Experts of a small language model.
Size: 13 layers, width 512, vocabulary 32768.
Experts: 20 experts in each of 11 layers, a sigmoid router.
Training: a variant of Muon for the experts, 614M tokens.
Below are experts of layer 3 (counted from 0) of a mixture-of-experts language model. Rows are named router (the router's row for the expert), gate (a neuron's input weights, with its number), up (a neuron's input weights, with its number), down (a neuron's output weights, with its number) and show model dimensions 384-447. Each number is 128 + 32 x the weight over its row's rms, rounded and kept within 0 to 255. Numbers have three digits each.
After each expert's rows: "raises" lists some tokens whose logits its average output raises strongly, later layers aside; "comes after" lists some tokens at least twice as common just before its tokens as in all text. This comes from a sample of Wikipedia text that the model never trained on. Tokens count by the router's weight.

# expert 14
router:112110133142156121142138082150146082108134137160095115150182132107219109111116191150159109152113111149162153109121155124078101119130124102126170125122118166170121182140095142204145177107089093
gate0:129126135148109183108127120109089171123111092150142121151154101123151168144087093153165180067131082133096125095086132086151179193153059146135116105158105137126097180097116101135134129121123114
up0:118142113158125116139107191130084126115125113101190134120158127152136158160122126067141115117132216172123126114151090152135174150087073094216178144101111159114108137082153130133114164201143123
down0:133097122080161154114158101085111165142145149128118102062122082152097069078207076106157168168130122099131127164133106111149131086130149136112107110109171075146163133152135179113157114124101093
gate1:149165159174161141164119143064116207121110118156132133172174162144085088130068109168147143145197102137116080142171100116104128118103143191212128178110112152172066165141141068119118103149119128
up1:122149066153150106142136135152126120193132089162142142191130094122116114122094158168162144135145056170138166112064149204123077147119150141151093055081090133119082143108120140090121158087129142
down1:134132122154155198114128131073177181126089141139094154154234127101108112123132141103168097122083147082108148154158143162157147059048200130173130146176154150129128179126052092100136151164120132
gate2:199124094142112114146128137146108155153132105165127115156131166113137134165140090054145130150129105138095080110137123150193072175122122152057102091116121080161138079151091154116172144099087082
up2:133137079149124078069165127122121183118159146106082137086135117167143147121119109123160152104120142085086159125149096097106150159144103057103131128125043090161121080152138164123063144140111112
down2:147125036142095171158144131133159097104117123091130160151187111162097159122133130164162134081137068226126120129126127168123121137075139151161082164116125117084044162089122123133108188163077107
gate3:070078166111143216121149094171170141092104092123090154161184105206124114098117123158141147116114152122149169185099090121123148181118053141119089133157125218115081154113120107118107128165143092
up3:146145160149122112146095160137103157139146152128110125107120146141109055109142129141126147175166112151078181177169084133134170110122088154170161132113161150130078158123126115157137208095158119
down3:063139122112072191106085129172114137111170156127159126138097138098139084163121156175073110163118055115128159125105126145060105090172131218155113111147142164156122137188123102165078146119108112
gate4:141136048140185108093091138096135144105088111136094119137191129122177151097105113107113111130133135086173140154175069174108077135112098094108111136146124148097121138077176097210090167114125128
up4:138155120150110163145148120156087180120090108086124066120142170165138136136138123131111172126133144102100121050151157087153102138084151111091171194130129163150133118177135149128131152158095067
down4:093110137167085120158129145133128071149146165153157172141075093103177109131126095111093083129062104093135141185117050174098112112158121133093162138148175126120138184124115160115045204097151178
gate5:104133137159176145204097129114126083067195117151184117163161126128120151116099146175174110134097139119132158153187144173148084148120166131103148096157109141075135103159120079100130125079098110
up5:075143155135103133151150145200155062124117126165126142127138136154105094140198187073133126088083130096128107127156151112162121131166177188102092085149127115123182100169121173126066056123162153
down5:103125096145147127126092141183125092151084173120159091155080168163144109129110119160089181120080080147160145162136179164141101153144149097126174130107114162189129104156200139128109101103115063
gate6:138153101110058173122100165114114137155062165123152103126139117139174124126153103135133125121097083094142108094113096115141174166133176120150181118048074129147101147137155150076124104112142055
up6:054149142143086188116189092124103109136098129130100099166136159108102145106099121088154093117141134150126115107088104144128149133102092097089154141168172162170134155092110186137084168113082087
down6:157069151149150101109039123162160101139134130112128109132208105105189133128095139208111161109081144129137118113214130169129089111113151145136143108079162139111135068160152097113127115126138128
raises: ",", " in", " the", " to", " ", " and"
comes after: " was", " to", " the", " is", " a", " and"

# expert 12
router:115142149166133141131160071147182000099126131136151097160129099143205100102114176081084100141115129169150104147152113062117177108088146156167176104132152154134092192102130207121086164127151138
gate0:135115172118049215150127067155121178138094102109125089123089134094127114132157078173088121175157083112216119122074086096100108123138132131152142180131104090193101086166121103135110144130157054
up0:159145090129104157149167172134128138120128143156085224189114119123153099112094111092093147176109148129079182171132162110135121133103114137165137237110116165130161130143103194172107122094129107
down0:166113109116079107130159144119132084160162110153110110113147122118150107128156115120110054096085174153105138148140103116106135129082077145081104120116184161151135117070120106123115146104173086
gate1:151140144117089141076084099167129110156165159141159161126119150131180115138090135129134180102120076101128079148101099090155209153168215124099085121111117152059129112136123140169128111121077098
up1:106135128173141083157087111070135071129146098132063203164123113127101116116162175113121156139191131096130128180033112058109167132108160089139081121124115141122124183150129131119066126126098137
down1:111161153099132088101117120134124133087138128125124098121119193129123139156179137096108088109141166133065139183143116104117175109076148138144132138126137136109133143086147169064151099078183130
gate2:131172136141133160109111129144139117125148132143108164128117134107193207185096106155146120148148151124085078134043133106146171145154183088123166086132177129112132189123078119148142122150137131
up2:096143118129131134119126120167165125095134126131100144132133120152110161106118158155109088132082117144169093107150134132116187069154100131142093160100134122173118133160126160075119116115164124
down2:099118107136137088092109127119116072071144145156144062120130170091153147157128097172160112127171174122127068144100175084160131147090113163183099090166110075191123133110045119204162148144152100
gate3:063132182169146137110184080170121090163146135073128192141053127143101099164138120140099136089096171144101106138134066131115151090184106117147081121140083177102103176160151101042101113106086099
up3:203109074147168068122127118104123111103126113096072174152187172126100189143096099041099123117132118131168139144150176142130116122125167118092135117153162081143137123177099135111150145131169118
down3:084108124124202116110122111195208106189122227127125103113131084165126102119070098090183079159136171111186158114117135139088098116137143140165099107134093099116135196101139119140149122110114151
gate4:118144129133117097104129148118110163103134153126102135137142137102125134012142122048194081151141110150133143140117132135097129096168142137159128149200081129127081122142113092120124081138139135
up4:084112188079147079080192183125097130076124131112135181161091134084178175156147153178110126190103139163141177167119140061173191177086126113097157115159088144136144109100188115117119126123134095
down4:128141127090210169131183124133083153147127153167150085188151117176070160113136094115107103106112110083128163066037121120132166108121098106159171101125139106100176168110060148141087105153113112
gate5:153107128120167072142140094134159071159146147118150134174150038100132093158118125149094132153153099099129149123135152072141152116097144138167111071127121131121108086180124122103172155117133110
up5:185111128138113124172105142060086093129143086136119063106100137161144143116136118144070120078072154049172153125153162068109136137130076098085192104130140080093134128134114113170117148150145133
down5:034095113134102146119147127105160127164135144112133135152108088163155130130116148112115115081157153126147120112069066123127125137159165150149108144118144129084150159130191133098102107099162117
gate6:117105132104142119144135160164186150141126119088150133141109077122131155164102139121124132106128146122094108105082113171095102087081134169117125158113151145155093106146143103135131123180119212
up6:084171115131107140092152165073071128081163115160099098100093143176106147109135113112131170127150140209103139138158117162074146143133218140143110096132117141128129109106153167111100072164102143
down6:131102111120110117166026084143132038204136124123097104147112136128112107175157091123098063075129149104113059123081134044163110204112130126131183140142125117160117143111135123126133107099146132
raises: ",", " and", " of", " (", " in", "."
comes after: " the", " a", " of", " and", "'s", " his"

# expert 18
router:134189120167167169083162086118189120088143098155123070190133062141153159087159104138131134180129128117142134135152096075066081125100099133144128076119116087138135163088109203137111154151142147
gate0:177085140118091130127120091104138103113112139124131116099125140162184127110142122114070157140112145169196157140158168160145087099168118059102185116160062128140175137062119123117151103095155067
up0:140129119100118096155133099080163072115138131110134174114098105176121118116135191117145100112119145146143120116115129075220143082148179163135100138101157108135156176117123114109171127111155126
down0:184168120134094117109128156147123155199097134157116176105116126170149165118186110086143108158145142137120128116141171141052153112147068182146172153069114131039122102100132130173099121164080079
gate1:135118101158170127147146147134173109163135128154087126113106110143135138130110128154151071105150118159090094103117135106046149125106179060122168078127099186106191127126061089120089141197140129
up1:131183136122140143121153080143152118091183118122108132136141129113123123133165078119170154130128080174116136180097133131078112092096159145089083111161111161140138181129115173110081094110155159
down1:110110133119092134113132175129171117199108124084095140130125166192145172105151088163112090139080089108120099158095132171089132160131138159114119144104136199104166128105196113116141147113138107
gate2:140064124160165150122111125112157064111132138119153136135124136113098139111129123144143108110160149088130120098159138157087101075072075097148121167120116152158114110155164155113164132147140152
up2:110158169105149148141149106146130165143162091151161127136106157061171145153152135043086110203108114162125116088125204123164130183140149103093091068106188103134128159098088115099129104107077171
down2:139137143162085131167154040145115138130119099137116172105155149144149188138094120095112133088097078122138106135068146130133107131132072110179074084151156101130092152162052102078131115111126108
gate3:118138139132109094157150159149116127145107114115119115135104145142109148173132083115115186091104107156156155090067114101100127110099161117092156148111095163129127107110094151152108087191118070
up3:138121144086153132160105144152150191099104123145092131164114133105169142126101087103125077163129134111038110140111137085119123118173085117110128102100151130152089136177106099169154133125157171
down3:124145093099134122109141160122118082136117142069141133072060142164127061183073094087103199095175164148155141103148164125120165139111114101127152161086105132138153161125100121124128136088095114
gate4:111147162121156154163169123080133123122138104152099140173158146136168098139067122123149102145135140142153116135069160093076112129121145095123150113144139156163183149175092086111120124149101143
up4:109146154085122137134134141105151143108151091150085140184100115107150107087088164068139196070071174137131113113127095088151164121175124128105136152111134131092123067126190116122127134117142117
down4:141081076097091178145107153117111110078080133156110131168138134139129126065168194125104090166075088137144096143131144133076134154146135154110154171129095132122085121150108184142121096117115097
gate5:104134100142187150136161118179214156116102164120158119080180039166112164052163175113137116097212123143137154166166145184114145097158128075093222087110216148091125162142201097156122131074168149
up5:111128129136099158107138148117120113141142155080076126094156099110132109117080136156112063108085112126099092096108153069179086171136151134103193130106132159138161151131141116080143116139133076
down5:124122086129112165101125103108126112167111118125207099071145072155133146122136086108146117083146075195030079129123128108158101133055149084114134143115142117113124148175125141179127076177093151
gate6:104149214107064103104033142152106106124107097148118088147139122196176186150054133140115094162131164088136129153155084122162093194093161126070116129127106157125177107135095181111173069136151137
up6:134155091186125103117148131144161117134136068126097111119191125115056127093151119057116140092161192116108120140181100126124068144128080104187059116131130126166120103172153144193117154112118046
down6:084082123106127154167154116118118156198150171177107104161087123083124123138067176145124149076135078115139148178096178149101092147201148076054143113112154070075129195151114122156099122195153104
raises: " latter", " Netherlands", " same"
comes after: " |\n", " of", " in", " for", " to", " on"

# expert 2
router:144137155180128184142130154133104107102125105160157125156130146133174119076148130134138116151087148134123113108089144131058078127144094090066144132126106114142134133163110139134135149149133108
gate0:126122064152146139110157163094109161122106121146151131123153187143107130152169136194065165087145094118194139123131196084080089159093166153097124067113146151130143091102109135094148133114206127
up0:117145107133186102144187144097095141155117151082094153110103146089126164101115126158177094145167149152134116097088095136062120148131137136169113132118084125171121159125092106138101137123132137
down0:073105088192142082162142107060202163141108124151156156116165151147128035126146089114108127140154199081166127112138148088148062189113134191112129068083214089104114106136131138131146128131131145
gate1:106095047142123101132142159109098104139164154181150153140114117129107131136134144174158207156119154117106137131159096075117126165129161073107209094118113129101160139140134093138144176123110107
up1:182141139073155068141136148098065094142080159144111130122097069131089124138155109110100163168129095147127159152206132139128094185139164132120103134119116098070099129182132101189156181126110084
down1:113127120187151109194101139106157143108085143079070118093097176163110110095156132130082114150149126163125104134168123093110082131101153185205135091094168083133128102163127171097158143101101103
gate2:137203129091148130173125159130079077106127103125155172117145192161128122081129148098087091107162079087139166144175115132108172139129126123175083153066132128084120095112120117185117097138089138
up2:106174104139130158148139124130158147127097131109116101107092125120161110136123136227102142133117143143152117136162111108154096117070082123090154141130088086123130113073161099131156172092159112
down2:149141075136151149129195139130105113092085084169148104124106111163200051139138100162134128081067083128143176096101039124154153098100112104134094143105140128103151154113170136141120121136111069
gate3:157131159081129119125213164141139139099126152168133155131132128153201168130083084150149130110135162098102095116127097147128093096177126138117104158138051058161151122073139085167144104112117108
up3:114123139146105071136113091137130153143096119122151115137119130135151068114067102129161099014164088120174159149132160144088160137120121115116165148107120157146055141128079192092110113102133110
down3:096117110075143094174169139151141163086184101139136139155130113147166154136125144101138156188150150169143060118106089072068165117133171080120090075157170159172080081145132098116133147118109090
gate4:119122152206086125135107117100116185150048126113120125153148153144124164128166110150162166157085114195100093136158173182068161103142183140105146097163130135076057081127109088137095153180136172
up4:158193151163096177172163105097081125142164106144111096078135112091116141090109148100111107105167142096095165110131163118114112130130114101150075128108089118058160122112143151146111111102146129
down4:110049076118072122107115132127146117120116124086119093126093156112080158094124127107103164077115136198121117138124159108151157120134167181092197208148153087123153180071102142073113102071088100
gate5:127129178163164139097131184167107111119112165148158132177083146163101138142151161176152140146134089142167177118056113137082075173164122123154149043142083114081141090101130129067103088154108110
up5:123126097124132081106122070158133119145176125123064157110204107131165152130147105133098149078114113097200145115125078154138107113078149083071147189104115094077133114173086139076156099153098069
down5:202139147127158160122179119109187150127159155151137180123132109143114123092179115098079143094068116087148089159158159152086108166136127136120134102131083076143144111138140135076137146189165183
gate6:135140130128122108125142105127184087119163164169116080085127102160180124152140138213088095117164114164120065125143140095143137139184112126124138087151123155097157091147189117113132115087105141
up6:057152084148116145144101162074073090097111129139121146087094155145127068115158072124122089127135151138075123093091151153155074106125177165175131157105160111102100115160127082138105217133095139
down6:103154081141068132146144094156111161110207096205130097115090134132128131134077126108100123131087144123106139174106071158129109153077144151096133189123081148150105133172080095118110155108127128
raises: " the", " order", " this"
comes after: " ", " (", ".", ".\n\n", "–", " located"

# expert 19
router:103146106190165105127126083166166074120130071106094123185131119139130135081141202111099138176160078134150096129113074103090095145119110094098124129104122183142131150111092175122115116083090164
gate0:094119131138154127162136172206118086107146095134094141083147128167143182188123123163124167083149199120136089098145063148130159122169094098149144185108080163122103172121115120153098124109113127
up0:136141141138182111146104167150161129085158160146164151101134125092133153149138114145182139151120082125127156139102113096160162033102147130136102085187151124126119110081134128117095176124087106
down0:093164136175132090145092176175078121153146146098094106134102178148068138152126091126080149138115139143137101116146126134148143130137124067124209222134116166164108098155074108155143082101195040
gate1:108135153115092231113209152160160101128173155153078134193130158150154175131090120028112129096099124134069084102110140192087165106119118172117102189101121233151117102099163151199156114136076177
up1:090069127098128100115166071177142129071154117143118101126109108110125108134082111128136096109129130121176146128161166084141036154223103072151159148067166124114119122058146110109065172131159076
down1:177090146156159080137152139141067134088169165144107074154167164117135171139094116113109152168137141103149156102121147130108130114227154096115129150151136159150145127140118144089108136150121210
gate2:121109108158106101111171148114123159123149152127155103129148126106099171151146139130147084120161117084122136173220145120180079127112062102086124140117093090139120110154163152107161140074139162
up2:122093128110155069147161132175110115122179192100159110098093131119115068120120157172169089155122181108122117152134127169094130149102125197110086100107117131161129132123163118154145106100122101
down2:185166082099130150108140088100088143172129068154119135169091084059123164128166152100067154136141121156152097091111079141167142013190106096090129118145088173112078149101147071102110106166149130
gate3:097155106175123072165108122166095161170138141130075127115100122101104189071097127111125160106117142076148128110133113148126146150089164147039103143110136121157214165152097151156093130077100140
up3:141159094103125163129147108124152116164137201111140152153116111175154152099118142107127153115152115157123098156103139134146131152121145088128146172125134127154121176195109142112127146109134109
down3:143132098178099080140107070151146134094204123165110115154103049185072118074097164180112132105138113088175191115145129155154122124108128097121124103104105161154134085112118112127092163137172196
gate4:087101148141126112151143094117109105168121016178155148136129106103151090106168137106147092131129098126125118116186121118166125178163169138076093145128149166123055186151083163113134150095074172
up4:124135083142117085149125061114159121127133196204085125108108111118120117084135123123076109152187105121165084149123081135120186124149110072184112114127115169082091113161083121092113138130142195
down4:164183108124153097130117099190102095067152116085061120175052216138141157116116152116099120139121172135111127055115169156128132075115098147121099090114160172147164120116142135121121137115118137
gate5:154156125158113148170140145123121118128074163118132110136162107083062150149117196100169109124161158100162173117135123113094071123153148127143124103129131106086165139107082132110164106142191162
up5:154166138115155141073146148112169150131190120093116126145090120119130146134121112130086122178161207115126177126115101122098124044205111186174091120159104101065133149136105175097105140091165174
down5:191110177141164198127129140100128138149087078173063137106107159145146141118163166196104095168147142138103166147163153140122172164147091094120143084177113129103130128136196175116092140138167141
gate6:093095142108140097120111095190145142098101119153153146110149123087154159112126141137135119128109122048074156139077107070154165179096083090123144144101086146152161130120100160142101143156080149
up6:118097146137106124165172109110124094129181124106158127153122084156133149088161123109090110116159148127097094188127173177087078119121096169189179080148139103157135103182055127052134137098098168
down6:183117126117161086075104103144108138085126156117181155098128147076119160083164122181134150142083144114208167149196106172103097101121103086159103113131108149132151106151120121108122122113135071
raises: ",", " and", " (", ".", " to", "–"
comes after: " ", "19", "20", ".", "–", "18"

# expert 1
router:186171118162149142137083138130151152132070060092101082123078094166159137150140144102136145133094126090118165126195164152114061162079107055120115063097129193129123091099120189159156126149118119
gate0:182149123137118175083076129169155110131131119168101134141136092132157129082108180136167148149139099136131122107121106132102110119112148103089129131115163110140151128121120139167099175118099115
up0:188119095151085120117142107138136119103122111147131133179127097120141159095077137125081097155123064070088127108078080137129109131120103135130094090180112090165117156196071138133135144123124128
down0:111195155165104134136155108077170141134108105130119144158114120200125131108158088116089150129144039140121122122111118180125173106100155096135099126133143112127118107186201187171173116106103169
gate1:112109191156187162129111182195137098139101122094066152101101129168081099089158104144140121140155121086123127158173098110090105140135079125151086115130094105154100149104158139076139164166142077
up1:058094131182164109201176119148151114170155172153154142112097144106110123132159141177136155079193113124118114148100125185103092083109102114116063110157198154090157131184088145131165141067103142
down1:147119175088137110137097115107121128156148126094113116144092049069164141104124152102167099091142139145206167146180115140100179144151157137159197147115114145158087071086135144141072137179151187
gate2:151151186133121147111162113118103154110129122127071116134169101122125096149073149150156142126180166203134118149131137116074115102121125127108145126103157149136145113064111098120159095078172148
up2:138142171105165085091140129086110139111129124160105073137117122130153114137076084077115086122136074147113127111126073145096111075165135144140141183133115145050135105129154097121138199169144129
down2:115124135143098129093174167062097136162102139049131143100145095106077062160140108113174158113115122148180190102116155114111168110126153071117093027055159092126094097146161152094111128082129181
gate3:118089153123130141123172125110121134125131104176110139175105140133115116099056111103082140182082148138149124141121113195109158146146146096080104117130106099158159167144158104152081122147093144
up3:186110143143096111127059050189151109128125129127071106143155119114140115127118144104130173133134111155143093149135126160122149118105098097116147158107123147086143083066086160077125132132100103
down3:108162102129126127158053130105136079124165107132152141083154163165134176201128117116162140114117163177164138151114106068139183111142192097123136147169117190098107161124113163133130117129137175
gate4:176148200125128165139169116122117130155098110166142081135112108145170135120101085134114112089099154087123097141091169141109074148102121106149113110063163138090154134128128232098138149114080182
up4:124138114111197170154165162137091117094071102128064179145108183120134166154120151160165114133117103124087058090075148108144131143118172084110123124151135078145154119049103127096159137140194119
down4:154111123084145170139159109087158099102119093099176158136105153182132168107090084108154142088086146130095158164096164143123113141173165190098121143166143153105137093134172109110109111104195162
gate5:151167144093090173139088145140109144102094079080151128138076137115185071087168122106164118154144121133125143133090121097204108188138155094085151151157138129131093200106120150120125147088153139
up5:159127130087196149101103130187096118198153082153152149153102119146147097101105141143122185105092066160074117115134142112109145138048110113150195204167127156176157106133142120107091155157141136
down5:159122165132094167125173107095168187147140151150096129057120113188107145138112102087144141142159109123165204117123097168131120083138141194151116091118120119104112139091131093161139154138106132
gate6:110123109135197145126104117166178152119162154101152092160089165087064114160102138134140131118155165122103132180193111161090150073089127129112122164124082174118140083107122170163133175120073107
up6:074115175149114139087150110129147120125121094162141127104112111124205126145154133121134121158179166143073114102076097131076104161122111104136155108108104081151137133134132105170168140165077177
down6:084093111114125110123126111174048122112135139095084189155131112139120137080134148110149105112102154114087177086107162095130118100146158135115133133065064108134178154137089097097114099089121154
raises: ",", " in", " and", " on", " (", " with"
comes after: " ", " he", " He", " was", " It", "–"

# expert 9
router:161169113174096088145069189163138145112153129122163105126121097110130113138121135091052143131129115096132111141172126174151101146079092160109110128099111146126137179167107168135155125076153116
gate0:116146102141136069114145128115100172185162153156156212178141118187110086155122108084093102147159150073116168131161113111076073164101108129138067202145108139119116167117139131116137209085116132
up0:140132132219169103136114146075079159119163124128075129122164156183122100122139221145124089097090162101139082117147162172130104098119122144112114141106078109158166110079097115122140093133103107
down0:155133134115121102158071049112145111190103066132133125135095124090139118125106099128030104060103120118114147119115121170134182095131122112116139141068151112141071158152125203136158073110200057
gate1:159095175114070110122124098126106099137147131190138080144161128108108221181212147140102135074122087153148087180111086179142094144167081106085119100080105154132084096156142130143122102102154128
up1:103178090107111200089107158165115144174095118116095065136091127079125100150091105085103130122135096160149148180107103126184133181110087124026115115161151141166063097140150130141100099104140095
down1:082182150170147161101165176156123164087122088181102116117073144128107125051108090103191097118171094176115139106132098146195102173121130155145159132108139160143094151143151110117120107148148122
gate2:094140122170153109123167110187130132116101137083135103101150155128090041078079155121075150130142149115114198137189138086141127132113115164125085146130133127117099127099146167100173158108122110
up2:100119128098097211104123147132111091087118153122134172144124153137121123138143148144085122185082121164101165132114156147102134066150100169063118083152127134111115102145125091100186117124063167
down2:079153100114093128138147065074135136184105094144145147136130100174138143092181095124094116095111156123191111140087145064117111108106129093116122127132145184141132143166161162113081150079153100
gate3:097088077097164113118132134141207157156165103070086109124110198171136085110180112121108126116121095119152105027145105156140174137142122197110126143142095154143116072138070133189155054123148115
up3:156159083182229098147115081148144114151132126113113158147108100095111122087149102120177113134131122158154109179109131088179115138199185146080149190110129144104162119102112129108106133098109111
down3:119141137145141143104157088136130106120107116094165232133098096169103123095146120123108177163106173192093089149093113067185119140138141128132150097109076155144119108105120133128187146136093134
gate4:118125178135115118146087129172155110048169092146091104126125142096122105115169146119138139077108157147105139117132060106075143109157107151103094127152117134167191089142161112176151111110127137
up4:093136145133154207093118073066138138069172126127157130135163101126116092223151128083073111167132091183176174149093112110114092125154131131119078133137138118101116073147177084143119108132126109
down4:097127140149146150116119075165118195104070174187137109114191147099052172137087114160142131120159147148115101092153149115126073116184139137127099105179181120104127106167110142098067132091145131
gate5:117138150126137095095100127124150098088095083141121181110139111071130143126163067095108127129143158077130063128076143102117125166119088111157108119106123181101077123119130121131141158122073123
up5:149132137080106152145094134120172175119145138152141134103113112105110165143152111161037148172161129135105137131158155105128097113104117127083114175132135147163124150135136111165152101146132177
down5:102147073137114138159132111111137080112150153095145169141154107143180177158123140168120161138100081097172121151117153102090125189129165133125164106099157120174136135073102083139095221106112114
gate6:157130192136107081154072184162085175105101192100101167135086106199113169115169113118113135078151128079129139094114106143159171194081113077133129089163097131113159221113091151037079102090113132
up6:123137142129160087087108091158165174027138101156147107095139086123128131174093105089134136138160143053059151107103141082108146105121154169152119171136151146160109114090105160108134176142136091
down6:171083186078061113122131173141162106134112130082126123146113074121158119164143133127085139164139076072191144113080092058105098103095120161126104131176082093165115123149163139126105156167127080
raises: " large", " young", " successful", " new", " small"
comes after: "-", "|", "\n\n", " is", "==", ":"

# expert 3
router:167107114133124162028098140155151098120122145185118130161137077147185087174127120089107149078121132151145086147153139155104134124148096105097159137142105080141155128135106168135068153122167106
gate0:107132126160197133087141125177134146142162126096124139137149163096132115136032128100101089114175133129093057125094136174084213139159132141116107198095053178105126112122164102126094135121158182
up0:151101137177081126115078119104166155175131059150197191125162144097155147085141119131146137108144162093108123088089099116170090092139108179158133114122135120135119171139092128130144116113147055
down0:149133085158146137086157184126114108117138134172120052171115175084139134090081177131119097109135066153132141200150104148069150117082146161097142204175125070101120101107115156116106092137096181
gate1:123105099116084119135162065109171183107119146159162164129095094154127107182174090100115142130167141138100135176146077103108091141070162067178090158157079169157122153146161124139130090146069112
up1:127135105187138131158161112129127134083169117157108100114156140079185137145100095123182139126145124103090094117114064188087106157126126116142106120104096139103150171203116128092169114193108181
down1:123138110126164148107150163093180116112164154126114151173103153166085124113083129125191104121098161159145135172143187060154122194152195127138172148088082074126101093099139128096067084176139139
gate2:238112192083188112091066110137183115193139131133154121127075066133130140071176083161121122172128153039117098097098097161132179135139121114123170098141040061178155136142207075111083141148150118
up2:076117154128140099134157149134159124075136132130148156113157158091133015135131154127131139121145110178143127115129100193108118116085141129135093097103164140188139097075150107132140115123100104
down2:188090134151102075189123130126135161167092153162111099124085147157160121036184083105160121178067091099114147104133117153160204142086123096146159206088154139112133066110123079074150126127089078
gate3:132156130204078167137153136108142152160108135130138119102125109141173082145100099084112131107196133147148139168108143154115140156076205108130164138170147107184130139067142141125123107117131105
up3:104132163131152107110136182187059097099149081124141147146173088127095139088131052126107142117170145122117117155123172137124118161081119129145142114118117128138112143143073154121148118085164137
down3:065140119184163124094139147167103134096198071120145145158130096098102141120138074050154100103091180152122152120129135154127149182184126168133158099099125154161110117130126136098181109050093188
gate4:100153130141127137121128091148143099103156124164139151150117173100118130154148086098139127154073084152150177139167149165114095163145137095122095132123108065109142203141099128114132179136131100
up4:159160055152134144158104139072144090144116144162129088110135190173096150125151105150156191117126085093124127170136158161166074145101088094114152092139060127223110103105092142122113103165099090
down4:107138127148030112086146107125080173082164129107087122206112103124135149118140161140044126137064187120154085118095101133159110148126126147123164186131133072153135107123109083090154087092086145
gate5:134138132014149195115159112095124164143077156217109176101131095093137187161094160174157179149166143134126074096133177134137136140124060113087077084155192143113124099039148095100117161166167078
up5:129115149121120118113094147152110056124157124124117191120147143182133101082157082072132108193126117141134115121178084101182095082137182108121104113119098139152009063105106069146067078170103113
down5:143132144083057179115096075097119148144139161125134116144120135167126106123136178151094161134124113098107110143146158127130157131166087079108101134077116107092109107110126135121103120101189129
gate6:115148152077034119124119116138098129107125161210172120105151070163144086129119138075187140148084103087115049145153133102111175129053100161094125171148116089136140135086128104115110121119182094
up6:114136065177115090193112122094136123134069109102102154176116134126110144145065124168081138135142115148150196058141082116067145104155147140122151119146125132066137099204111085184130136100146123
down6:095063181149120129159133096078111143106093136151189120125107132128180098152125103159136104154056073135148137135090188170124141156170099172109129121129092135120203067150172078106111153183163063
raises: " most", " then", " has", " had"
comes after: "\n", ")\n", ".", ".\n", " |\n", "==\n"